config.yaml
n_experts: 80
attn_scale: 0.125
init: "normal"
init_std_qkv: 0.0238
init_std_up: 0.0238
optimizer: "adamw"
lr_head: 0.00852
schedule: "wsd"
decay_fraction: 0.424
Below are experts of layer 7 (counted from 0) of a mixture-of-experts language model. Rows are named router (the router's row for the expert) and show model dimensions 64-127. Each number is 500 + 50 x the weight over its row's rms, rounded and kept within 0 to 999. Numbers have three digits each.
After each expert's rows: "gets" lists some tokens that make up at least twice as much of what it gets as of all text. This comes from a sample of Wikipedia text that the model never trained on. Tokens count by the router's weight.

# expert 51
router:488549520554525396540535463572494509752432496452565558623445472493455432535459526460504518602439498494496462519562500542485418540590565481496424581499529516456495456464493518429468523536483516
gets: " in", " of", " to", " at", " on", " from"

# expert 34
router:432513520525559403568525446549518462492497545481501544565456564507470402535483504467479500585438512482468502551561542483553416508539590445506471545447545590372443546441576533435459452562453436
gets: "==", "===", "B", "M", "A", "C"

# expert 35
router:487508537556553425540526457577545461524454488476484582608453586477478447554455548421465522519489499494508508530575578534525415436551518451469413576457550572478499541444587455421436503539467504
gets: " was", " is", " were", " are", "==See", " been"

# expert 14
router:488512482578557430596518469527513462654462589506530599571466558477436451491483538463518457577482501496471473515517525511465468458541561554522434596458568552432458483459532515474480531548464502
gets: ":", ",", " with", ";", "s,", "s:"

# expert 42
router:457532529543569409589532462544527523644402522480566541536395507468449421490485478432466500558452420547513561524512506512477408515554566496527415550506535567452533519512530573526454490551435526
gets: " in", " as", " and", " be", " of", " is"

# expert 2
router:473470530528546502559555483512456518552435530418494514558446519528476445452502599438522475587479467564485575513511550507492440522563513483510434560486498519435475543505530517539411469562404505
gets: "\n", " |", " M", " EC", " T", "%"

# expert 78
router:434549498514493412552476454542525534582483612492502586527490552570490467526506536492468486564504482530409489504536582557511445484563591479427426491510550556465457517451577533447452501528428475
gets: " a", " the", " an", " his", " their", "'s"

# expert 18
router:442515509562495492553522441549530468567422561528511529511437522516407449548506553433472444564481477532455496456542559563523375475556509536539478592444590577466473559473526506543453433548456498
gets: " |", " 1", " 9", " A;", " 3", " W;"

# expert 54
router:420520482580581425602469485562539463601461492522577521546386538465457471480485478449513493559468551549466527439613513507512420541513509541491426590475511522368481532456528580506476420569521519
gets: " no", "|", "-", "u", "a", "o"

# expert 71
router:391530504558508439549567526556554491518442521512507532497386554466422462563525555425534480606472508488424449505528497585508429469498484462476408573482558522434479535423604540491472501581362532
gets: " ", "es", " de", "al", " 0", "ul"

# expert 65
router:456521507575493401502517467579504515637415516475547537555493529470463487562482603417470463538460498558492465524546498554542410493578532546501420588454540548469477505429527544436463479551414469
gets: " the", " The", "The", "'s", " its", " his"

# expert 52
router:417463506594540456525536433568475497644507500489550585544454546434524469474490498392501554560457559490484486549590528539547424515502518472484498643487571547482450460450506498452500481553472468
gets: " of", " in", "-", " born", " from", " at"

# expert 12
router:524484536542523417614507475553542502666508598497564517541472514537468509499537548466435466613426523510466436459582532547542508503549519491503438596501537575459505460429507520500427525612466437
gets: " with", " by", "|", " for", " after", "-"

# expert 32
router:445555520529487443520527441498496445533426498479513492533490520411445401574415550495503503567456465535464524472552502542506414491565547506498492573516529504363451517448536517506478480563435477
gets: " |", "A", " is", " a", " American", "C"

# expert 47
router:481507555572559401524540490531493522724409511455520619613499505527425442462510524464501518596451514504491461487550555519472448516541544507472430557520521559426460458468510530467429525538470514
gets: " of", " from", " in", " to", " at", " for"

# expert 17
router:472516551538458451585512496556547460566466520451568507581497517518467478553440516464474433590466485460451433468535559466558396520580542542475466557467552558455478461420581454501382525565400439
gets: " such", "|", " that", " re", " known", " well"

# expert 49
router:420482483571544405506487424547544483677446498450521511543462537414507429536463493487466460550456452478501524500485477536543454498553519538526428613474574566427521520460551506484431528557486519
gets: " and", " but", " be", " or", " he", " as"

# expert 25
router:423591549567529456513421415558538468507432517509559524514466536492494453552533592452448452630491506532486478516515486533557477489579518467543416596458551525425505460465598450449517505493467470
gets: ".", "s.", " P", "ed.", "ing.", "!"

# expert 73
router:490506499546516401514499454544509502668445537497566520562457534525448465512449561462488510519430463545434487561514577531542453509549580534441410529503504559462479492449582545472463474549427486
gets: " the", " The", " a", "The", " his", "'s"

# expert 16
router:451516565611534488588525394560525468519504557506528542494480575504523513504509566447462475559474486544535477483536522599520412474540515525491458573439584586482496494421531474480439530539427470
gets: "\n", "i-", " also==", " Mac", " Yosh", " D'"

# expert 0
router:462546529593549429595514448507512465654447594479506550592441557480455455504455511525493466581455499537445503451553524526499465495570539507488418632447567505424488537460556491462470533537433512
gets: ",", "s,", " that", "),", "e,", " when"

# expert 48
router:505598503517521398582479471635507504577449509472565592586412549508539468525502516506588518600399522563456457475562533473440498537502573486465474574509508557402519438467551508462446561520541474
gets: " to", " into", " on", "to", "az", " can"

# expert 15
router:422492500588555421555503488529502489587470541463501547593435537476478455513484498488502482626466476527492522549536571510529454516571514554506410592483620561399456528419572498478508516552423490
gets: "'", " called", " 3", " had", " 2", "'s"

# expert 3
router:457530462520507408556520450520442463574404519500519547593471513505396438515529556437501461587482465493492492489575566603536405466612538508514442565480546557376487541501508534548409469551455509
gets: " |", " 3", " 1", " /", " 2", " 8"

# expert 11
router:449483531590534471581511451526517457502440535470543541518472525490454476543372549478516438589448484522482467481607479521524423522589524492453449554447609529463479492414542503507441513544478498
gets: "\n", " such", " also==", " known", " well", " =="

# expert 67
router:408531531562478437586491460590531533601474581496592538583472544525552503598497549422465504553454494550463450547512479541503475499564495501451476556457509569475454524433590450458484466486468470
gets: " the", " music", " a", " film", " rock", " television"

# expert 20
router:435450493537508486624508479557541533511448495496512506535429553494487446469452549422499491568470490484469484558567537517528491464517505429473438605435640560438424464407535559473507484535418478
gets: ".", "s.", ").", "a.", "\".", " =="

# expert 79
router:486471531598519452614487471557457493611480567464519551539454593534467445521517528437480495631449516516507477536535503541561471549520469550583454615450505529442454506417505513439441456552485477
gets: " |", ";", ");", " ", " film", " who"

# expert 23
router:471505497512538497592465456511547508529435554476543554517466576487480464488453555478551449599469462550494536487555500501569456492568524539477444604496570562394496460449539505477480421584419510
gets: ".", "s.", "\".", ").", ".\"", "ed."

# expert 75
router:465474489546550417540563475582479481594491492477546551556459573569493451534502554410485468501528495547453429526451539526570358468547559522490443569466514573450500504436608514457480461504468502
gets: " the", " a", " an", " The", " Order", " his"

# expert 6
router:501486496573538429533523473521513498608428573487482548588450552542476477486469581452514452533433422493473540532518539525503481446544523530509455558465526528410500537407520544514435493566447459
gets: ":", "-", " |", "|", " by:", "="

# expert 5
router:522515576549529421634467457565509503663488605497561539557469526488449480523465555483443467652432536534478447457595527542521470507544549475518449612534519547437511473456506497534446555602432398
gets: " with", " by", " that", " after", " for", " when"

# expert 58
router:477549541528490384546517458602480486680435509474516545602483524531466449472427544433493549577406547499492495530600535497503420561576549505476478577536567495446505483460514539410509485533503537
gets: " of", " in", " at", " for", " from", " to"

# expert 30
router:477548472566547490606493430519564478525452578475525541492457556487496439546496504453516406626458504506492513510531471550534478452565532494501418638453555568433507484449545496467501487534454486
gets: ".", "s.", ").", "\".", "a.", "ing."

# expert 62
router:453535509581496430577550424511491498582419527553487468564410571495465418507425533446532517613439549566505493524605543497489434501506516471506452580486487501453421503401557525581496458486426508
gets: " |", ";", " ", "am", "ah", ");"

# expert 27
router:437523476567472417568513486578485466526470525508516540572466656499502470512484509442482511581497501500485502549534543518540427478582564500532458607406514492385408508456641538407472428531494480
gets: " |", " New", "-", " United", " Phylum:", " 0"

# expert 56
router:420523515540552408549476459560523497633444475476548516530493522504480432535516466457538511514462495491489478500524571533552459539604528547549454577478600516378448521505538506473438482593444505
gets: " of", " more", " as", " and", " be", " not"

# expert 74
router:399467512541521494525531476583544495557504534453579538553439507496490439485484549465467531573479432565431450524498557528495448509527486436473425537468515583470450517418584480478465437552420486
gets: " the", " a", " an", " The", "-", " its"

# expert 43
router:469445511537539453516453400517443507573432522509584553592422465492498477492495500453588545504459509573466529520596569512523460472532536520562448556502501506443495543414535546470479542594518562
gets: " |", " and", "el", " two", " could", " "

# expert 70
router:415540508542528412530501436567509519578484558500561523554441519466530467564449577484536527534464473515409490485499601492597402528573528486460415539514611562450488488428563538449465480567420496
gets: " the", " a", " first", " The", " League", " season"

# expert 39
router:419521540543530465588582448527561515578481573460466553557459545491495466503577483392481503567485445497510550487566525529508396507516507523468438545455567556448502476454565469549455438508403544
gets: " was", " is", " were", " it", " been", " S"

# expert 57
router:457502541551506416544473450532505490658492524488557498558463533498486448585455501492495505549479512508450506505544553507504417564538540533512479660438597528410458508462548457432450519582457526
gets: " to", " he", " not", " but", " they", " more"

# expert 55
router:468535540561468461536526432563492497605479503458550637636458580454474478492529513412514503560416479486471464536541555521499406579536518455460487541519537551452539504451528529430450461541450493
gets: " in", " on", "-", " –", " at", " to"

# expert 9
router:442477551572516442603536419541502415519479549433518569529459534477481470532480519444513446530408519493490490471577509502570431521548557502495489535540553542488502521456548551499476502580409425
gets: "\n", " that", " which", " where", " when", " since"

# expert 60
router:475511531587432422535541517536451470633467534534472480544474547450508524591473540384511474544436441558484482534520502481541420525501466534474474634440534534425481509424595473506491454510464513
gets: " the", ";", ");", " member", " coach", " (0)"

# expert 8
router:431534507552540441516528436572487468525500509519493553542466541576467461546520550470482400579451552600488444576534515604584367480514546505495449573497513567506533454444533522468504461537369502
gets: " |", "\n", " /", " ", "',", "k"

# expert 13
router:487522550584524420549506430526551422715488595509517522592442562491443439508450517509506481594440534522446491504549518529535470477535533506523424626406545507453491489460581481414459494564470475
gets: ",", "s,", "),", "a,", "e,", "\","